python train.py --n_layer=11 --d_model=128 --n_experts=24 --experts_per_token=4 --d_expert=32 --d_shared_expert=64 --activation="geglu" --moe_layers=[0, 1, 2, 3, 4, 5, 6, 7, 8, 9, 10] --router_score="sigmoid" --normalize_top_k=false --routed_scale=1.0 --balance_loss=0.000558 --balance_bias=true --init_std_router=0.0102 --lr_router=0.00224 --vocab_size=7047 --norm="rmsnorm" --norm_eps=1e-05 --tie_embeddings=true --optimizer="soap_variant" --lr=0.00866 --beta1=0.95 --beta2=0.95 --grad_clip=0.5 --batch_tokens=131072 --seq_len=512 --train_tokens=447600000 --steps=3415 --dataset="wikipedia_en"
Below are experts of layer 3 (counted from 0) of a mixture-of-experts language model. Rows are named router (the router's row for the expert), gate (a neuron's input weights, with its number), up (a neuron's input weights, with its number), down (a neuron's output weights, with its number) and show model dimensions 0-127. Each number is 128 + 32 x the weight over its row's rms, rounded and kept within 0 to 255. Numbers have three digits each.
After each expert's rows: "comes before" lists some tokens at least twice as common just after its tokens as in all text; "mostly gets" lists some tokens that are sent to it at least half of the time. This comes from a sample of Wikipedia text that the model never trained on. Tokens count by the router's weight.

# expert 23
router:151190137124115145096110139102131158135148131113129092091040132123154145089087079081113107123107114150124110143196132130156191141156128131101116132119191092152116138122106073163151189127096156177152157090103114110173117131110110122134177169096125196162081140108154142091098103131114142116123120111154134187148069060097129191125048177090173158132093146167088161149150083185099099115129
gate2:083098157133159109115158115175111079158074120118160083104107056123182104111157160135178114110150127098159147164123119139115158142142147137094077122123127159167131127139180163102191126135162121067143086113109073172101068115124157175123121125195110131136112160143193162117092179102115157154085111142145143142157155100059094092083140064071131109052168140150120173121171081112117143110099
up2:183117118149095145132103150089138153081168130122154179137079131090089165087076078092103112119144114149123114157120140174148091094083068135098200145118132105175207122109130175096099113136112098136169090155175131156166107090156134109126140141163128156076135188088101150117148110074144103131120162108170162191119136115164126124155148133122090088182213084090170126077153079147139100099130
down2:083089124148169142123058160122136175161107171140133160105080139107114135078188084094083095100093096152150119111212111125136102129142099075132105118132179080154143129122210095150126104161068134110141162161090120127107129127117166171093127154135107169155156125096141168076145125129114217129107106142139164122109134065144127159136172129120130185126133108120083190092141141124100048120067
gate3:087190151131167102134178127126136118130189136144097156148133102115198035094123102122140148154157219075131151153079195113121111121131124111164156103187158112162111153052141175167102104179096118163102139122123171160108162134107144142130128137112124144141109136105165178145194147159101202096105087124115178128100119118090099174124088162121166134124159139155194148147117126099131161089114
up3:127131131154118094131095078192124172122101181140163100082130092094123150123188091098096203155049102135141099164130126149160123104095158168122180110096173160052164180132144118121138125066137177146167061104154100085165082120104101140138116110113148128104108094122167092123148173136112103157122095134104134144142050148089155158153162180115127141143162066106115058098152152163139128121130
down3:119100111140098120101136105089149219159122168167162146085130117134090140104114104117134128123125105101094102114152155154150143130097079119057159159157150091070140171128156158073145097129129158177180063125121090129116162094107114130161160128161068154132098135131144093143116142112124152127135114116167186170090089095091070102120112068025061119116139073128101089083110069152089102147124
gate4:129108177145081163149108150123182093109161146159128108174132127099121168151165070086157115150094116119121147158129118135135127154163180180160137146155139075150137065202074143134135183085178151112090143124159135101170117168115110066084133144127118160153140148114136106109113049117134111124168105053061126122134151096194143182155126182078106172129091115114106141164109122174176150164081
up4:116135088149137174127102150114150080156174088141111156095109141100175099208085115121150140098110129141090151152134119140111195150113133170107138108158163075109099091200106149151187153108158158165079149150160143152152096110100166103162116069087145189157087135143143186126124129175057168154097122172106168169113134139131101153171137142104172170143080140113127112086201122158135113200118
down4:144172105129101078150165136149149109127081127146147106095086103151119084059053168136183131107111143084135130130054154134108104108112123132158162134071109137152163126123091121152109175089089081118161157194080105107129153116134088185064139175154082113134149178111146139152149153141155113133084169103161104119113117159101089067157119061104125144057130136133187164090073149163092111126158
comes before: " |", "\n", "0", "9", "–", "5"
mostly gets: ";", ");", " ·", " —;", "6", "0"

# expert 14
router:126157132190086125088173140095133201143145134078182157105128100148144136155211145115090117130128133126138103128195152119146208128113108091146091100117116089076098158148104126117147162091115158133151167103129063204097123151133137095159143188145112119121145088108105158169163092160164136138119169093099162122117082089088172144122091134083132146173138146128166148164180162173098132046101
gate1:116147090145089105143162163142101127111129130111150094210124118151174136126137160125160166132111098117168086196112117116175080120116155128085147125131129121157088167211094147146078132101120099125085148094107097154082157135112144149128135174131117163149150162169127153129189202137111125170112106118142171129054080093108172196151137124091052144164123108129133146128190098100072052116095
up1:151099099127181131140082181186188124120119123150110094077033162089101130129140101124145074138142107221124077112149134167093123139093108138102047157093119178104072152147180180136119134131121127146111132171152141100178113147084111179129078151168144128091133161127091089123159139140176108142172151128178113162120145157087170175102101129120144113125069131086131116079150180153121140129136
down1:123078130138187180185134143061161105103111147149167152143171057183082119125123119135143110199140084096091122121103142136121155184128169108154113161171111132128106166187085109125192108119137126126175075132088115154149080081112142135107163133153112050154128066127106189116175140123117086153102102141148147203144098146135167113098124161143111172110135158068101154099112136092168167142128
gate2:053124154168090114079142140126148142127106117108130183040106145112153133126134159087122118094131126102138059123100141111167138181155053124171162119121173094128130114117155129143106129103103145132090121177108100138082119093066156140106157137104130067186118102118124112154128139197071117111153156071147159107080117155088175119135153147103140067085116198106099139117148145119136017115132
up2:175168108075121091115124143127147077101095131139170095113145140137149120126080166143128133081111096130133088132109113146131061090159144090130140145159078096145115155110143122109169090149137098085109192082101144092137127115131121055101122148171140086081064122089105091127109114121105146142038120122111096147117113226155185147182088158125093128142104097175101070111136076069164164085120
down2:164132169155091198124095123145128152092129111095141164162096074159118125086195112156134155134079152140116166124153088137098109184096167126135126150182135172130036093092165131113060107076089129155132083125141143133113108126047093146118094088118113164165171156121127157085106124123147110052100111170147139131198140093115153118093141130106138095134143186126178187148155133101111146186136
gate3:137090156088099148128157141168095132123137173105125123107059104141155140159095116159187129071097148160121142135185113140201099082124143134172123127139050087107092065159127165170075155097075130121142128124156118177153078138063126164146116124147143105079064108091091153130092093139117144114161162126100160064123115105138149092087150144115177086157154138160148184173119176062110137148118
up3:147173132116142146133164138082131103132091150074063117147126107181109100097129095080126103225185146113180119179076080098129148114099202172126112115127172103105136139124146116177144083100147140153166123148147148063133114113117132079147150158144118092126104226114134132096072103096115134097160118084187114140089073069126117166124114173131169075088128131116167090118110117117134167131137
down3:078099121156143104075076167164101138102131112107197113138116154140132089084115092071104170130114076167128128154069130137124122120134141093127122140172118084105112135119127064133140126123095101146175112133145133080202125118061107171136108152136105143099130131109148127128188100135053215048168120071169156124166153166146110103146111141082136121082118122188116100152106196120100132085079
comes before: " ", "\n", "|", ":", " —", " S"
mostly gets: " |", "|", ":", ");", " /", ";"

# expert 22
router:154163131140056126120143160059152170121090182129126170116159116134120122120121119217100115135095130119088156151098139125131101126150137094120070010155117107132127120114118136113056106104151124126182122093154099092063135136124154145148162173118133108152125099098028099142169116096140149119119125153115174152131117079083125118080122092124093088129137107124139150130147166162128128017107
gate1:112118075148100118131101170103085071163105142088135120114117052135077127121132098171160106081049126157180057069123092122148118133135151137105122163150105125143095072144156081160102137144098155129074110121089140129118156173130154084175097154090071113138071194125099135123151079141148133096135160124078154141135068132156132151109109140139197111155146037114163157112181149139113147098129
up1:130168149133137084139118087134143124164156128115121124120163116202126130141097156173102168122123179094160132108119178137168093200147097093164141118096123075104124125099120040179114095134166097084098075085075161119124150151081064140107104067132112096126099092105122136141110093100107092054131086164099211102137091105097151139109150154155149178158107113115092068103160131113083121128166
down1:132131126141180163097104115149134176126108100146093195132105095095145144137124140092120120112156071110163204111140162127134172199146143174158139116115098171096194155127138148084123097132125158151093117100084180158119067093124170164139069138121090143128184125143168108125093156094122102107234151104134165115108117134154105093144059090187071099101089143152126156171140115164096130104088
gate2:134064094107127194156118125129156160119108164137149175066150136161123121173186092173044079149137110176142153122108136111127164113200138117097066098075100123155107140132142055108116141089137161121120085056100155112089144114126126123149140034085145101117123093126108123165166086130148112083064092154168099115068132156113154099100089125113125137150134154112133124093097109170100106137088
up2:095096152104124135111170070143132159147122149124105034065136092161100124181124137136129009136117078140119119079189126103158168166162151099114162130117100169084082135097134122158141071148121123124140152148122099067109149107114079110124106122140113132096064100141128130163153164125079119131129140139149125121150147170134063107143181125202167081139133120112122147147135189076135060136162
down2:107120052103114099190129184156161112206133129069135098182122154164090113143120153137121179107132159136158215100061152160112113097075119109102095154147125151138123128093148125149092157117129189104125103134123098114141124077099165099143155156136156137208094100149096108108119173167154176139135143159195130139116145156084139166137104108122084091103111155137171137141106117111172104154033
gate3:101162131129089107136136209074090118185088199125101129076177094106156155110132110215084123098135105101120174164124091165142112140202123145097140063165128085071143170110122178110124122155177117137139096181117120116148143130138186178188111167104106160100104152135122120107137117169124148163166165170160167183124127148146124131099080073137084134168098127135114152116097148115083150150137
up3:128083148120182140148100111133155109144129126129178145144101190147136091143153128086124180170177070177127133159148175123155108080163104128024169106104135165100118127114145058116108116198127088140178109083144132165127154077139122153123143146091148123080178082130132163152094092143108118136157137102151116135142149170186109127078114140071148129074202118178136131154139125095146056165097
down3:144110126147191105139096135125142123095109068072174112130147089101152054098149112082084116121179094149103084119104125132174185121156105171124100109117185114128056120204153097163130109121135121164096109183166133107115162115138090115104178103157101152090150095084134160088141107119124209129159082162114134080156105111147138100175129131083113146156091116140084143146124133126065108053183
comes before: " ", " the", ":", " a", "==", " \""
mostly gets: " was", " is", " as", " has", " are", " became"

# expert 17
router:183121141105101115078090124195131103194125155129121079134120071128120134157073089088073147167161103144053140135156133096130094106168084097160097147160119104099135129117111141134153141178164124168102100141134133146059164186092118109090099134203146130121147136135115114147092169082136167140124167121107066101173076139141120164142128110132185160147168057108075079067145115171114123142153
gate2:103079134105176159093112062196132135167136142129152153117161203106091091125069133124108128158182119065104177110115133149139178075132091127114132167161071134154099113106146134115164133115159168176143118135186148152103070157077144091069102145154137121160143061111132096126080179118150114087081100091147170087175113159169155127107114118134115151110132135093148177144173126106138092163193
up2:094125057113196154176131148090146111148104126162106106122088111140096116130159147091172104098116099154113158135137088117147175149132114102118107076131152146161108120084136115159127132134191125093068160151124141097041121144128117157168167128129142120127157102080163124156137049110122151117114149170049085161086100154075128171127120056112124155061080101057167154143148189112130166092132
down2:133134082043123096143156143094152182120117116172198167087153109125163123116121087132151165144084086155137162132156133110132116179132128155168138082142130157086131167075103108172082076120094185094130090112094186048143108149132087192115132133095091137110103120101145109140177114089079165132115133169110087098074097143098162128159185091100158150129109173115108127090075107100090121150169
gate3:095113058159101155154097155119129129158170093022089155132106126056113135102101173106135164172132186130157093152172132100070051106141149169164126149120136071126157087115135107127082150123165141168097078124128107176171168129173147136142155203111158157116155061132121111125127150129163135149105132134075115119169071180150178126101154136161185183133148103125117127113134153134136142152131
up3:106130097132129154093146090098160138129095117087201156124158137095112103162093154102147152168136113138102103138108165165145126118168112101113097112179196154131110149086179114145118056119140130148123197117124169107154130092131124097132106101048161176080176109126134125218169154190047115138152115160097116136112201077150135085129119090150155130130075156109148081186109106155090135129104
down3:112131164147193095122154117137134127069163124125157118095159154150133104090163066088150094103201100105136170152086110154119145091125138105156173096144128152124123154110147135137155187139156087106139144091103123117165170151186133078106049139065143123176155088093146156137128158137174158074130094170165158160141116138191100090168092139075081137104121129151066188094123164058138159123149
gate4:078129146123149157105088098129075108082138122131129088120073101061144146090124140110133136145137172118153145169085190127096159167138119131159148127109077168168123083092128165175164154130100192133136127114098110100105148186139147120156095120146056181169110163121062061109142124070108141081078134120096189074106086122131125202107107130138087134099096115115113058074153129159116157139141
up4:185093087188126102157141148145162122122102090141154120091072113106132129110169108145104063102126130103137146135112131123141153133168176132115141156120094135074121096067189170215117110095157121195107146179087137069120118060096148087158165145150129132111167129117142161115099121113153123083148180122174118187160122126148105074181155123109137083085122144056167108146080174167126154172148
down4:063093163174165194091103076124134136064126111099163140095173132093105063121135115124130109107090157139133164152115129101092129177108151138196136177120116133125164107182141161136164146163105103193115140096132127204144141176063099170160139116128128110085161106195117174166117122132170184174125107158128115163107106152127166156124115146084086139102109114133105123053121151150076080088105
comes before: "1", "2", "0", "3", "4", "5"
mostly gets: " ", "–", " one", " two", " a", " three"

# expert 18
router:168118123179184133151103133218120169155114089116113116147151097111157132179184078095148132147169120169064120071135067129126100172123179102125086116160140140113136139121155118139136171195124213138138141064123130149124137122089132133150134173079141138150225164084152153081114196106153129114106098137150078109142134139140153181134122144110186169129123151134123132159168106084115146176139
gate2:111144135110129126056139141170093136127104142119139082104162124149104124158167113149150166157094066105124136181159104147128090158103166156114136094150100150044150107128081108130125104167117194081075114103051160118144167158111211113130161209158111106110180176088134128082059099118133136071104181118140098115100133167086120114089150153110105132149103098117133092095161136113107156176166
up2:100140090119163155132090123072224143158128131151095130152106106139081168098196123104100116107173104155088142087125131120132185104102144141078194160148142104054102111145139075146147128126154158092092146136173175159135119102138109123138124141109137108147176116106181097125097073143179124096129179107147112069099132131101184038169063096126112124199125121152126103123193122141135139113145
down2:125142145081141141185138117151111140106058070168155161169198158180100124156145127109166182050105152084085127162120123176110105120116110129158095117123142178146107087076188114112123122098137147146117113091106212117098139130149152101166134080157057137120106207162158168065111110152120148139077104136141134152082182100112144072140153128149099099163095084105154123156137140137107098105143
gate3:135114080123088144156118108153101122154133078079115091076154129086152122148128122096174081146187123154076090078122095078100060119147143124153139133134128132118191083132145131087170141103176140123182142144102095146079133181176142165132153190120156128148129138122094068117132180189131190129093130132142124164114108174151187093117202132087144124200094145169133154157164089080122124161141
up3:145101109148180146173165111143117075109153078120088109097124177125129140116086124119118128131091148201125118128112093116120129189152094146168071154116160155159111131122165058137137128067133112121148155125135135142139156226175098115139097122109156106133170103170116128146166152142114157098103117108096118112140195188165129180150095161119094143099159056184108162188059094054080118124131
down3:180146070152101145127095128129165113137156097114090142121125183098115134158148103147082151123127166157147129100164171135125139087073106091106120121104124061077118091140065114142119123104169079151141133203143121127141141094105126082095141230111170127105180177119063152144151171131142156050109146195137156129129136183118141129113140164180199099131131169176139139141097131111134090184154
gate4:174105127159147172101094152076123117124156129116130121114076134094172147135164060137133107119218161126114148141135116088144149162129172144088147093084201168123151167092159158166083093115099099100086143123139123140179155127134168135101088136126095139123138117124211131064142121178151126104128117085134089188118129126124130166116168118131226094086196111163118156150150164083065143098127
up4:085143167033091085108174134101139070133124090131118113040156170139168090133113109074130096120088073169102070089095202071167074119116110106115111086144118118098105100151149127161190165163147148165112102126123151137161169133086126127129101068140127082149120073106139197066115145168102112117161165121115141112132139124133155122111128124165110087120133125113115178100152132091171143089110
down4:101153119159092112133145128138190131156156150109121176178096153086094114105143099157122138220188101113108107096150101134137156095110096104119154189171169098149188108175124070100189137157077091120087145178081078166109107128108126172094092117107164075070110144165150148090140152111079124100173103172130176129099134129077149117166173168133144114097105144110063121131106181116139112122153
comes before: " |", "0", "8", "6", ".", "5"
mostly gets: "7", "8", "9", "6", "4", "0"

# expert 12
router:125126155144085153125080125134140119071146144105121089109137091116168127052135075156174131157068050133117170122132147116087161096112076125193098185109136064148107123078094070127141123154173118109157081121118124094179118162145151173168130122121148121161163144126122169127130096113152164116056106082111160121135183061099127151158152162131117117113074091157110112082074160098124080180107
gate2:131119128155099154125116095167084064114166111152132166080151191125135163187167145177144123145108109187095145071103151120209122133172167124173132109155170095148158058106124148095125072117182102151181120130165125125134181171111129087094158135149150202139129139095089154109094122152132185059132107065134142142111160151090096190135162099141139164098081129099117110106135153127087116155106
up2:170085164083126144076126078142118171197109127146146140153169087137089100131150155138096151151127100215119140155060082104133093115180147140145091087127090135071170178144113199178149179159152122117114133113165061114156138112080104149098076118142167183129151116161135137135139116192167122172128132128132070092135144110081085118150155087131128182142151124203105110134160159109149128134121
down2:087128107139118111161135115129142125173106168068160147166129170150154201157172164123116140087138188060123111115172115133110171110104133135092131142156127107196117070166148147088166086115146152118148206140100189138138145088110167105161125174151095148160148145080127109104108126047102114165167125105073146153126098113198154158102078130103095113171131115069129055129150093129128096108164
gate3:142177131178019090110135162119105106098127125112124131130157155148113123143155075134166145079120149082157124126130092142113130102183070147156103087094193094061138137141150131163118088084118131178152079127110150193124139113107153145130151149103108169065090141083124090141187151146198156067117104094134129137121193096178107115184095149138078150115132117165125128165089158119074136114142
up3:165083177102161122116108131137113108130125113157180121125127080113145164155140122155139113153173144161146159141142101107167115127149177071093118107142120139150091091094103130126073128121148158093133144067151130137101116118134155154087071071074078110090162131225084100105146151140070164152128143148075188086157089135121195157128157203103139193082166164154145086107168114163159117078119
down3:119093148064106120159196083129101144096129165085150176126144087114155166137105173122128106158140117098110142116166063116110130134175113098092126114161116137155149149101110143128128120107152133047047158133149122087135191127044177123117127097114146103042147117120092137122134180123119121102164101130098162070142141113107158163082154153132165102128224116149117064097150111121173139158077
gate4:160120104101142169103096120186149114138159079110094126067115064097163112108103109192111080110075115085133164100152168114173138129157104148125144162089131069092145152125161054114083107151134106137071124131093114077144130102194097078157107144122173141092179119164130145099124137139156108107106196115104131149165081078137130109113155117158160060134075114111074101148069135104164067124129
up4:163154140048112136117140170142169182114170089123147136051175054171123149138079137137130060138139103125145134127116153168075110130159158180137087047162125115123137135121165114111143090101066091138124093130073156072133100117109139076151115144138081133123170089123086153157151137131168101133130183165075099091149079122070146068087147136163155102126130133101134187125121154099115130093097
down4:106126085229167066163156067153202108127104142142091148144180172113086107100174154111098053105113138145132125179104085120173162114147122130117089172085113143146171144146072167081133099109124164136110114114138121145162097131179135145164103137120126151107094158125113150100171102109086134082161062110202078106090128167142116174114146102124074108120123134126166089140104080087138113120145
comes before: "\n", "-", "|", " The", "==", "The"
mostly gets: "\n", "==", ".", " =", "'", ")."

# expert 16
router:104095133146149139102176174128122139127137160066167128111086113150131129154166133101120165097154123143036100142148147137102244134118190062141097079108104138088106140163106151153128199132152131140180162143156143179114139179127134131213140120163117113105168100097130200149139121137160113138124194114087138141116127095080163180105104142099084131152137124110168157169144131188095125120102
gate1:137092110097157155064140147076182128139121132163127174120116106120150142160138106175165163111163158077124122104142150092174190133083127085139100089057054124163075061112151154190080152185161131127152129155113141104138148149082121135168075134139064096136145109134159193134145163129084141146141135151135143152139157123079173130069180108156139132150150044153105150167133147160107114112105
up1:114137070179104102198074154186167169129133134124118116091179112116118090101129124146092132176102163146142098154113177097127103119100115158108100134129166138121135104079173140192172092177066143104103147164096093133097126188114133152164133120160164097111105151145126063155058105130164184084153075164162118147162097166165117164108131087098138138132193168094102105099118065110101160139151
down1:065137125128117070148121100162088188090132107135161159101153128134101096099118117114158082154087129059133189144124098148169102096078107135108148085128218147130127199119131108166162107150088092116154089145107146085046131110064091085147096138158148133167203152107146113139168140195136158129181144123127108156105081154135132075146114138174128158127113114103137189111134136078110145153098
gate2:119072158109193134174138146071128054138157137091195103106155128127130142098133090118172191173169122136081126128111089144135190131108194083148136149088144166088140115111048043095049126155106082165124105125091144052130114143136117145122137114151108093104144169129116106177129121110093154124100137111090163122149165092132111137127133137103140189165144105089170112122102142129061105134117
up2:094204130150112136127146099085220096118156178173121165129128073105125100123102097180103110152114167086119139104100118129182150126137166116108117173127109106128078135128121067100142100111197120107155096176132064123196077104142068090119092125098101137135109097140085116123114150069074149137101185124128144135087125153110122079132058128195167083184123103150108151099147118141128138157159
down2:177171145108149147167039160146182205104158114087134163175203114052129183138144043113132127097087152124163127123148158113106084114145084138163113119158130105137105095119175143118189169148119140103111130156148110150164146090095080176121091143131135124134147098137113156140132152119110081126120127136118096166127091095072126108131130162139116028174125118182144115140118103123059147144154
gate3:109131108146166121146114086153150117198147141113143139156101162118093157161191191148227073112138115100116138125120133092139159137180155124129073097113092167140110101138092191169162148105148115128203130186186183136120163131122101145139070120109168159117123101116102232144103133118133134182095160105140150144083122120140146184119120128097106141156129135091141145032122112140131119138174
up3:105081105065147163110093122098094133092154160120135116148154127166126148118093151094181100063091160195088150168163119171152096161121111160144171110129146141150123149110116121066093180139101097121145112175155123094121109159116119204096200137139163085153118131142161133095141128077147171108109130206130124131138128104117087085126204161148177163150180161159142093082150172087112080129075
down3:141178140140155169148124094083119103142050123187121073145122087115123077099083106099146077119131094092132139154116155118136115151115116135140106123155125173151118082041114113153146173166133155147142175163099105103140164161143108109099147108057116150064126103086169187076145175094083114111187120092156086087162132129182086171133149135136133151076124108133113112104167118098201179146167
comes before: " ", "|", "===", " \"", " S", " —"
mostly gets: "|", " In", " New", "In", " Br", " World"

# expert 8
router:149117133189083143109148137121158121085081166095156089151128090128124108107085132115092071095133162102125143149238142090138157147150128084154137147154104155145136108116127151131143139147191172156094084141158146102063137196110138144110128138143124109102116102145048111167078137130148138110148158105156131096132153096130116168126139122112089156133111000170154070106108131135125079052127
gate2:124147132155162139167118094136175109106090184166100121130127133139136122138151129134126077108160183121126130113164151096162120145063110134138121124123141137131140225137132108128117118062150218141069176141113149152109155126064114073237134145151168134169186111117119115141097129116091105162115121087182171140144140120199118150116162096079186154179172085127135106141104094149104154155172
up2:105141114152129162143111126119116117148164157092133107165099087145136169085144151108146124157101104156107209143128175112146147053127151169157113129131153116136093111205163120115078112121157165120135090155139153110067080115161112167093185142083096209203159130161148180109143092130085126143182126165115100108114144114094166087162162110152077098148199173142133103141108090184130079117079
down2:153149115101066156141107105090122085128110151205161093153103105143102113134146118142078158094066134130139096076146113164105068103097162132155113125115209138150115140163159175089117126133181139113157104147131101094075129131122101172128105148101133173181059080125114142081130127135107129133108058215165125151159067074155134181106087122145176149155128121175111149138091061115133118153096
gate3:153170096093120141115112128146173108127112087124139197153113141151081076116158106124114095108179118150136158103106100063172121092127192118145123133101166099105051110156136064121103128125148150115084140130105116129141101166170136130099137138124084079098090115134057055091134081117126158158115110067174173048124127087172133141134132117125071111117154112145170158088169077051091136097101
up3:081117042133106150149097199103131095170105144094144060110107136072126135127088161160128131093135100138100148092145103132162101137177099152112152100127103133100162104115069061153137128170135094205132118107179138055154165184126136109124098138116077118088132173120128103137155090189126135174104097114124145129105138058186120114103170146104122199103069150124116139160145096090101136113084
down3:146062078106147125117102119133141197144173132147149161142094116127175135104176103119152077102140136153101164143156142077132111132083110133149114117125105161145081142153144153110187168194131149120100118200136078123104103132093173157152107127097139121105109131049139132159125178152138121086159159146162092125084120174191136115179203117123106118101130093141123134171079174102107110248121
gate4:102115178136123137108062087143157126078135151130121091156127190092150147112159068120179183129111101126110133115157093119128110120147225080105113116134166151147093136141133108161126174098146150096074131175094136144104171144112128139094096156130070156151100052133156156148125106152123136120129122131133099132045180107174132137084220125124057127119056119091149157125115060166120154139109
up4:081118122140135114170072055115124104112148130141135128159157079160152108139197130144138134142134100184086137127140139146140066117055132152082132075192125133103121138114107119157137200158108140150082147148093158180165122174128124112056142168070144164182090143121129175139131118125129137118093154187065140093200080194153127088126084106112173100136136079132111142135110092147175118168135
down4:173088146150153109112175131108167056174146141087157086136108129083119109146129160072107071097156112153114076119165095146116064132119115127095175190130152064134117150113117109151078108108177175128120126078098092142110163104140065095096098124115115188112149103107187146115141063167132157122113172136103146135172093129110082122167136146115101122098071183140144137188152089167126104071175
comes before: "1", "2", "0", "3", "9", "4"
mostly gets: " ", "-", "–", " (", "C", "'"

# expert 0
router:097196157113071114086112141073158200113079146111141173117149111125127140117106087204101132155111105158106135139116139142071143140173118114103091050154126066136129151150097123113079166116108164152125078115113131153062128150101086128112139138114149103174078089104097100153153083114139155109131187165135165132128092064088123112097123113103162099150057131116151158127123164154108129024107
gate1:148165132164125070120150151133118131094126130188167113097154115103124128124160090082125149085154069142121113124142152173045101164165107114104106100159121091133084100090135119138146110056178125133108106120127176096148112097087105163059176079088143082115172112133113117182107084071156143059103197089128097123152099133124100114056097113090150106128138154119199100162167127182144152139119
up1:166084168132179138094153144166126090135145096093110127141120133139131076155142142162096116120192107165197065155107135114087078177130154132164061150070151074112154102085137136121117142112138148119171091112152092103073127132138208116135099181142086097179143167132085070113142103134108189134122107087143172135124154184166134091210157127135143182127157147103101150067142145129136159139110
down1:094127151085158119120160168140171112129145146130115169155218062193150076137154134155146131097150095138144083086100151114119133124102183133085150145173085109102140129135121099077086168119107109133105085157127108111115146194134158126091129084098144173183149121220198180130120093153129122144154104115134167187084141167126186099124122135125118106176098110104086143170173141163146092147071
gate2:164154097071116080109172165145104121122112079112129144108146112188180189118090058127176145092174104121114160125132118134076084122141123155094073115178118171121142130117111134137049109079132122102090130127137129102116072073128117124092084192133190154134060087120110192158122104125113128143117110106155132092170148100059111076135116199091167157179113133134112120110121173131110154151101
up2:175179156166095148144163108137126092123039134176139143111213153165153105178150190130175168098090111081176111110148186129123156084097118118160080147122098080131137090094103114110092171102136085122169092062100167110122171104149133114098145117134147175158123116115129078122126174091087111152093102111132145113150103142091124130072133094063151144118120063112109169090170111103142143156168
down2:085083153138140106127113141127163163115172091069134123138114163180126122081131117114136139139068149137138065079137140156091106118135188135062193098096123111071111079118128112138139098128124160106094168138137163160120081189113151181130110057081139077163100085147147094135110166172192180164188088157165121173121095113153127100144102108171148125140078147093102106149063117162140145101101
gate3:156134110136131101149069138129169166116140089159138114109096128125177184117131149122148156180148120097152190150073101153058098141166118076140142088186087097122132171157118118111075148098073129152131048172100175168150120106130122137122121120110171132142168158151141176102161110081094137125132118150120115077126095075140158142123060135113154121061111123149190157101145122236128074114135
up3:164178111104087069098156090168116145062112097085103120172096171164140127164101141193118120140155114092147165153157137128113138158167142132132120126121067149142096154105098195198162069090142142138099138182158134168133160085100112154121142129104096151152061152134177083064128109131087060170128156111131148094120107103157125138155137130102187083152089150124144084147139197157172104085107
down3:126169132127112077139095114090108128135083164111133096071101118155184157132137114159181065195123089127169151147104162107141119119117127141168122160142061149110138124116123150133130186123085154145135135139122113167077127151115116161154094130168185156134191108189117117073088129101137094169129141113101087134136138207147182123122085122146098088140174153117074048138056203115103174107157
comes before: " ", ":", " a", " \"", " an", " which"
mostly gets: ":", " –", ",", " March", "°", " April"

# expert 9
router:160077155119134124090160170123036142133060111091155128117094076115153101142183129118161137142170128123115139090180142089118196179114090128150146109119098110112086160123096141145160120148104154126130160107189117165044107129123135094177097147101105135070150111121130163150071094165129136143109136058111110109125098133092161143116143118081083126157194098155098116183152187118103128046150
gate1:158124063108103099129122144089092154123143110052181140130165111109143097111106205128120117114208131133147109082108102137133167143128120134197213143134113166108140159108129119170191157133115110099102255147143116095072209098129160114133115175088078092112148125108114170144065088161128119135147120086175157132123126107132139097167146130097104139171128123114108123080133116116122109131144
up1:063086131112094126105088126148131040153105201127128075101143148157137071160154143075104157160067087150133126154125051097114071123151110138112151106119143102136127162081106153151095122155088108121125143105120113087148153129102167140123146143113118153149167163090125078084162132142161125186189127115120154129159132156109138116096102123101152120209075165124075079118132202143214143142119
down1:061063109107156112135117055078157159113121128120129149108114115121137122154093129161131135157061142169145197170125142139118097101062106141128102123088112113164073129135151132140145088174111156128175102198105196153116136140156070185064127110131186176118083082160125136142119124127125140129161124118198126116134179089140149160116148172176110114145160184099190076087131072137136132112145
gate2:159108184142117109098126184103108145080107104111069126160154212099151035112186104128093139161147109201104124172121165086106124086114080077168222112142082128173102105132128182147141110093122106094142149218153147122140153162144148101118074145134147132148140143123161128149138138191165198136151116144142138080161159130103129156093129125122120120128144142125124106116134109081152101073113
up2:171140135091128205131149108080179153150117169127155068087142093152136140085121183136202143166129146048142110160107073115146186121139130103135120138129148130110173079107104060146125119129106105078146100149117117117199109140042135142122182094128124121137161134181111124055071137115151069135157099103147183106116105165143160151164134117146145117086092132142100204145137151130149120159107
down2:089095162126133148111172160104139083130187122147166102186077124085150124176119114141086129150143129090099151111137116177126089124172171125125076074126141190079086179102134138143092105128084158103082141104105184171120197131101090156123127098208104174123128100133046064085130139128097135146123151153066104135105137113121162056085085116093114147143136145164118114116103086152152111107092
gate3:079172166128236118179214187156088166129121110117091088124116116105134159089127121111141152121124139115081169083139106180125120122117167134119124104096128144085070130144139162111093093128124140175134100133114127205081134122129154076134080101123152174144172193116169115141097091116153141107123114085106107130132074120079147167162143150124130179101141142177085143057067176119152115135139
up3:101137144135143145144169087088072138185090116174092140130092162051114101153099152098111117155164077139135161154060123158142074079091121110136150086132134083120123104047163151083101065139146168135105111123167150117152131167133087115135158180091141106119182139108167129100081114107156169147139155102169151129123171139105108141085074084126118080118196116196089145159154175154150154158148
down3:112157170106071161167120132176129105123139110115142161057073140129176103128146124121100137079165086114151116125171186110107165162084198109107137054047131116130194079129210108159168145080083169134091109085118117107112124164113125079142124134068120083103129124120169116072113168094085090185144125140127160138096098120091153118120115097130119115122156169172156118119155127143142190124139
comes before: " ", " |", " —", " %", " Votes", " +"
mostly gets: " M", " W", " F", " P", " Y", " L"